Experts of a small language model.
Size: 13 layers, width 192, vocabulary 2048, 122M parameters.
Training: a variant of SOAP for the experts, 5287 steps.
Below are experts of layer 7 (counted from 0) of a mixture-of-experts language model. Rows are named router (the router's row for the expert), up (a neuron's input weights, with its number), down (a neuron's output weights, with its number) and show model dimensions 0-191. Each number is 50 + 10 x the weight over its row's rms, rounded and kept within 0 to 99.
After each expert's rows: "mostly gets" lists some tokens that are sent to it at least half of the time; "comes before" lists some tokens at least twice as common just after its tokens as in all text. This comes from a sample of Wikipedia text that the model never trained on. Tokens count by the router's weight.

# expert 11
router:52 47 60 24 55 45 46 36 46 44 77 36 59 42 58 52 49 37 63 59 54 50 49 30 61 65 59 43 49 46 35 34 59 53 45 56 39 52 35 48 44 45 43 41 53 38 43 57 51 51 57 28 29 54 44 28 58 59 57 51 41 27 49 52 48 60 38 47 67 38 49 47 47 55 56 36 40 50 42 51 49 46 56 53 70 48 47 47 67 44 49 53 57 68 41 42 44 37 43 53 34 58 46 60 57 75 33 45 42 42 33 33 46 63 56 55 30 57 54 34 65 53 59 57 50 60 46 36 51 63 49 28 58 51 54 70 49 38 48 52 52 71 63 42 60 49 59 47 49 45 49 64 47 42 46 42 41 34 36 63 57 50 43 39 38 50 61 35 52 43 62 47 44 52 42 44 63 56 38 48 54 52 60 53 44 49 61 64 39 47 57 42
up0:46 53 65 47 53 39 61 54 69 54 62 62 59 41 51 43 63 18 42 47 60 31 44 44 50 43 67 49 58 63 57 41 54 56 67 44 36 40 54 47 48 51 45 51 49 42 40 63 41 53 53 47 55 49 32 50 44 45 48 60 29 67 41 44 52 43 73 59 50 50 45 43 42 51 42 30 48 54 59 40 49 56 53 52 54 39 54 65 53 59 49 65 51 47 61 52 56 63 47 60 36 41 37 35 54 57 41 53 47 37 58 58 31 63 49 55 21 64 59 58 32 45 37 62 34 46 43 65 65 53 52 46 45 58 53 51 35 37 54 50 54 58 38 62 64 57 48 47 59 43 55 56 50 55 46 53 55 48 54 58 52 34 57 56 61 34 60 62 43 53 81 37 60 57 48 67 38 44 58 53 53 65 57 72 53 41 48 37 56 60 65 47
down0:44 31 38 53 47 59 53 36 47 58 63 51 38 45 65 42 39 38 42 40 52 46 26 50 41 56 19 56 30 53 30 47 46 45 46 48 58 46 56 63 54 47 51 62 49 52 43 55 62 37 38 56 46 63 51 77 49 80 61 44 63 48 40 53 43 50 51 51 61 72 41 62 52 33 45 58 49 64 32 66 55 46 48 32 48 46 56 51 52 55 52 42 48 49 74 53 61 52 43 54 56 38 40 42 47 44 37 67 47 55 65 43 53 46 53 58 55 56 41 54 32 50 49 53 56 62 62 43 41 39 37 50 44 61 61 59 36 41 57 57 53 40 50 46 56 60 45 44 51 56 65 31 44 41 54 29 54 39 34 44 46 37 54 37 61 46 46 53 45 40 31 52 45 55 43 69 67 53 61 56 37 46 61 48 47 52 48 54 49 45 38 30
mostly gets: " describe", " allow", " used", " provide", " wrote", " announced"
comes before: "ed", "ing", "s", "d", " that", " the"

# expert 40
router:43 34 62 51 47 45 64 38 36 30 69 48 68 33 34 49 61 46 53 66 49 46 57 69 47 66 32 44 47 59 54 54 35 40 31 40 58 50 44 63 37 51 62 33 55 39 61 68 54 55 52 39 29 48 63 65 38 55 47 63 53 51 60 38 43 70 57 35 49 57 47 53 48 55 40 35 43 45 50 50 46 48 49 49 51 50 58 52 63 44 30 52 59 50 62 36 71 47 59 45 50 41 59 56 59 63 41 38 33 52 66 25 54 61 43 52 30 44 36 58 48 55 53 52 61 53 45 33 53 55 40 49 46 53 45 53 52 40 38 50 57 57 49 46 47 47 48 61 56 41 56 47 57 46 47 43 40 65 41 50 53 43 47 45 44 68 56 45 49 59 69 46 59 64 43 64 43 64 35 39 47 73 65 53 65 56 50 49 50 51 70 61
up0:46 43 42 59 44 53 46 54 61 75 42 52 50 44 28 46 60 45 50 58 48 38 61 32 44 59 41 52 36 52 53 25 57 43 59 68 60 46 42 48 41 48 34 68 52 46 49 50 46 59 75 58 47 48 47 58 45 50 53 26 54 49 45 52 57 62 50 54 59 40 47 50 44 57 53 52 35 48 56 58 34 57 40 68 27 67 52 31 52 63 35 53 58 53 46 64 57 33 39 46 35 46 44 49 69 47 62 49 52 25 49 62 47 59 40 62 45 54 60 53 43 38 52 42 66 46 47 48 40 69 48 30 65 31 52 61 60 32 43 54 62 58 56 48 47 52 45 39 39 65 42 51 56 52 42 47 57 41 33 57 46 41 42 40 41 50 49 35 31 29 49 41 51 43 37 65 49 42 62 50 69 55 57 59 43 47 62 51 48 54 52 41
down0:52 37 39 46 52 54 43 55 52 67 44 32 61 48 52 58 54 44 52 43 38 39 67 55 51 56 35 52 56 52 30 44 49 59 40 39 55 50 53 69 65 33 45 48 58 60 58 46 55 44 26 60 62 56 63 75 49 47 50 48 57 52 51 56 33 38 42 27 46 56 42 44 37 44 47 43 73 46 36 59 34 44 41 44 57 56 69 37 58 51 50 57 35 42 48 41 56 39 42 59 66 59 61 52 60 36 46 46 57 49 54 52 53 62 48 61 51 34 40 32 44 54 42 40 48 56 50 44 35 39 38 61 40 69 61 36 33 35 53 57 60 45 45 40 57 39 55 56 60 68 32 66 46 56 40 48 51 69 51 41 52 55 67 48 49 39 41 64 62 50 61 61 45 44 57 41 45 49 41 44 59 33 36 65 44 38 30 51 57 51 57 42
mostly gets: " member", " player", " President", " politician", " father", " student"
comes before: "s", " of", ",", " and", ".", " in"

# expert 39
router:37 41 60 43 39 47 59 34 41 50 72 40 66 47 56 45 55 27 61 37 46 55 59 70 55 63 43 71 60 53 57 61 41 64 35 47 49 57 67 50 42 52 40 59 55 52 63 53 57 61 61 49 48 54 49 72 28 45 44 56 46 26 57 50 63 59 44 38 37 72 42 51 46 38 54 29 37 49 28 48 48 38 54 41 64 53 56 55 55 44 50 49 42 51 51 53 68 66 46 24 54 62 62 57 52 62 49 56 48 48 36 48 55 54 64 49 26 53 39 41 52 68 59 54 70 53 43 47 54 36 47 41 47 58 38 47 67 48 50 63 45 54 69 50 44 54 46 57 42 49 50 51 62 28 46 45 43 54 62 58 30 43 47 56 47 56 35 46 53 40 46 39 62 54 44 46 54 63 51 41 63 45 57 55 67 51 57 55 57 44 50 54
up0:30 42 57 55 50 45 53 51 59 47 71 59 49 45 61 45 57 43 52 35 54 43 58 61 42 49 48 43 72 41 50 64 50 50 60 59 55 43 64 25 33 42 39 44 54 45 64 52 49 52 55 61 47 52 49 45 29 55 46 53 54 56 61 58 38 42 59 38 64 59 48 52 64 64 54 57 70 63 38 62 64 43 66 61 58 50 56 42 55 52 59 45 65 44 50 47 43 68 53 47 44 66 52 44 53 48 47 53 30 47 40 46 58 47 42 49 44 34 46 56 57 65 61 49 55 43 57 56 51 55 41 44 34 47 45 49 24 50 39 32 48 66 52 43 40 60 33 54 58 40 25 49 44 43 46 35 42 52 44 70 64 80 65 55 47 54 51 55 44 31 51 37 50 61 41 65 65 56 57 53 28 61 62 54 43 36 53 38 50 59 40 59
down0:61 53 51 50 45 65 45 47 55 46 50 53 53 53 53 40 63 52 44 51 48 33 55 67 59 49 39 48 51 76 52 52 59 45 55 42 55 52 50 48 56 49 43 58 56 36 66 44 48 39 56 37 53 65 67 56 50 56 62 58 59 57 58 51 34 56 48 48 31 43 44 37 39 42 53 60 57 42 31 50 60 40 54 29 60 61 50 50 52 39 39 37 57 52 70 47 59 70 34 39 48 51 58 30 50 42 53 53 44 28 75 47 43 60 31 37 59 44 21 47 51 54 36 63 67 54 51 42 42 59 36 37 63 55 46 52 49 52 54 48 32 60 65 45 41 55 50 52 43 61 69 45 66 34 49 65 44 54 33 43 50 40 43 37 58 57 72 54 47 61 37 52 56 44 57 52 43 49 52 45 47 65 29 55 71 57 33 54 53 44 48 40
mostly gets: " services", "ities", " people", " children", "ations", " women"
comes before: ",", ".", " of", " and", " in", " were"

# expert 6
router:51 35 45 45 70 55 48 45 49 37 78 40 59 39 45 38 38 36 59 56 61 37 42 46 45 63 52 54 50 63 50 55 53 54 51 44 52 37 63 50 32 57 56 47 49 43 53 47 45 62 49 52 32 61 65 58 35 52 38 52 46 28 45 45 48 50 54 38 45 59 54 62 48 66 44 38 30 55 56 36 30 50 56 59 54 27 60 60 64 36 40 69 50 45 53 30 68 57 43 52 47 45 59 64 70 47 51 45 51 44 28 41 38 61 65 53 30 44 45 53 50 68 53 49 53 51 45 46 65 54 41 46 55 47 70 47 65 60 65 57 72 50 54 53 67 62 50 45 52 44 40 46 41 29 43 41 52 59 50 43 51 44 49 57 31 38 61 60 50 43 54 53 50 47 34 59 41 57 38 36 49 64 56 56 63 40 62 45 44 55 61 44
up0:47 45 57 37 52 36 30 35 38 45 51 55 62 55 57 36 58 28 67 39 70 26 56 58 44 50 27 49 58 59 50 51 49 46 51 52 52 46 55 51 61 38 39 42 30 59 41 62 41 45 44 46 50 53 62 46 72 36 60 35 48 47 47 60 61 46 47 35 42 48 39 41 42 63 59 48 38 51 43 31 56 48 48 81 36 53 54 35 40 50 51 35 44 58 65 58 51 47 42 40 48 42 32 44 50 53 59 37 52 42 54 47 42 57 36 55 49 49 58 72 68 59 39 36 45 63 56 48 52 47 53 34 60 55 41 37 53 42 44 47 69 53 65 54 42 52 38 56 44 45 65 41 59 54 65 54 57 55 62 44 47 52 41 56 41 45 43 38 47 30 60 52 34 33 48 60 57 46 64 61 51 61 57 52 43 48 58 48 35 60 45 31
down0:66 50 61 40 39 44 47 55 58 52 42 62 50 38 48 59 55 55 49 41 37 40 51 47 25 70 43 57 37 55 37 67 58 65 32 46 62 57 49 53 55 53 57 56 39 56 58 50 57 25 54 42 54 39 30 58 67 52 56 61 38 53 48 55 50 55 45 63 48 39 37 47 47 45 56 74 64 63 46 63 69 40 61 61 50 48 37 51 49 50 47 53 51 65 51 56 46 63 43 51 58 57 41 44 61 36 44 46 33 34 39 34 55 52 28 64 33 59 50 61 48 43 66 53 46 42 58 69 42 41 54 63 58 63 43 50 51 43 56 54 44 49 61 51 56 39 46 50 55 66 43 40 49 29 44 57 47 35 45 45 60 37 39 53 52 68 38 44 27 68 55 41 36 51 56 36 60 45 56 56 54 49 25 49 45 39 46 48 35 45 53 33
mostly gets: " Championship", " Cup", " medal", " Force", " League", " Award"
comes before: " |", "\n", ":", " (", " Championship", " in"

# expert 13
router:25 34 44 50 53 44 58 59 32 55 68 39 60 37 69 46 61 52 39 45 40 45 37 55 50 50 50 48 66 56 63 48 50 50 46 59 59 61 63 41 43 52 51 46 56 38 56 48 27 42 40 35 42 52 38 36 68 46 37 62 49 51 51 54 56 47 58 43 51 58 50 49 54 46 49 37 43 55 38 35 43 51 52 41 49 52 53 49 55 55 52 66 54 45 61 44 52 55 52 33 39 65 48 49 56 53 36 40 65 62 54 37 45 52 60 60 56 59 44 67 70 55 60 61 58 57 50 29 62 61 53 45 49 44 47 58 57 42 45 59 54 62 57 65 48 52 59 38 17 59 34 48 47 52 37 47 37 37 44 53 26 39 37 42 37 48 44 57 33 45 57 37 64 59 46 66 64 56 37 29 51 50 69 58 46 48 60 61 56 69 66 50
up0:48 22 44 64 55 46 54 68 48 56 57 44 62 59 60 57 53 51 44 53 40 63 59 60 56 60 43 54 65 49 63 59 41 34 33 72 65 52 61 36 64 31 39 47 54 38 50 47 46 45 41 53 53 67 44 51 61 57 38 43 37 42 51 34 48 59 52 52 54 53 54 52 59 68 44 47 38 56 43 51 51 61 62 39 48 58 67 36 36 34 38 51 45 49 47 30 58 54 39 54 45 56 47 39 51 41 47 54 50 60 53 66 38 67 53 62 39 58 48 45 43 44 48 60 43 70 43 43 60 35 43 38 46 42 50 55 70 59 36 36 40 48 39 59 57 54 55 64 54 49 35 53 80 34 65 59 56 72 54 67 47 49 66 47 48 58 49 39 55 47 64 35 51 60 50 52 48 55 34 63 70 51 46 56 38 54 54 53 55 41 36 58
down0:36 59 49 56 59 54 65 60 42 36 44 53 47 44 56 53 57 59 52 60 35 41 45 28 61 51 57 58 37 44 44 37 53 52 43 59 48 41 67 47 60 36 33 64 45 52 74 49 59 51 49 42 63 43 40 61 47 24 46 50 36 40 50 45 51 31 53 41 43 64 61 64 54 47 44 52 55 33 49 60 64 48 51 81 29 52 47 63 48 29 44 41 61 39 52 44 68 55 54 48 50 41 36 53 49 37 61 47 47 51 62 51 48 42 55 50 43 46 40 52 40 48 51 44 38 35 53 66 67 59 41 68 35 60 58 47 71 60 46 54 57 55 59 67 36 46 48 54 29 48 36 49 50 41 51 53 56 46 58 48 55 56 38 46 63 40 53 50 56 30 57 43 60 36 49 54 31 44 53 49 49 64 74 61 43 58 38 48 42 70 42 44
mostly gets: "ć", "ń", "ı"
comes before: ",", " |", " (", "z", "o", "i"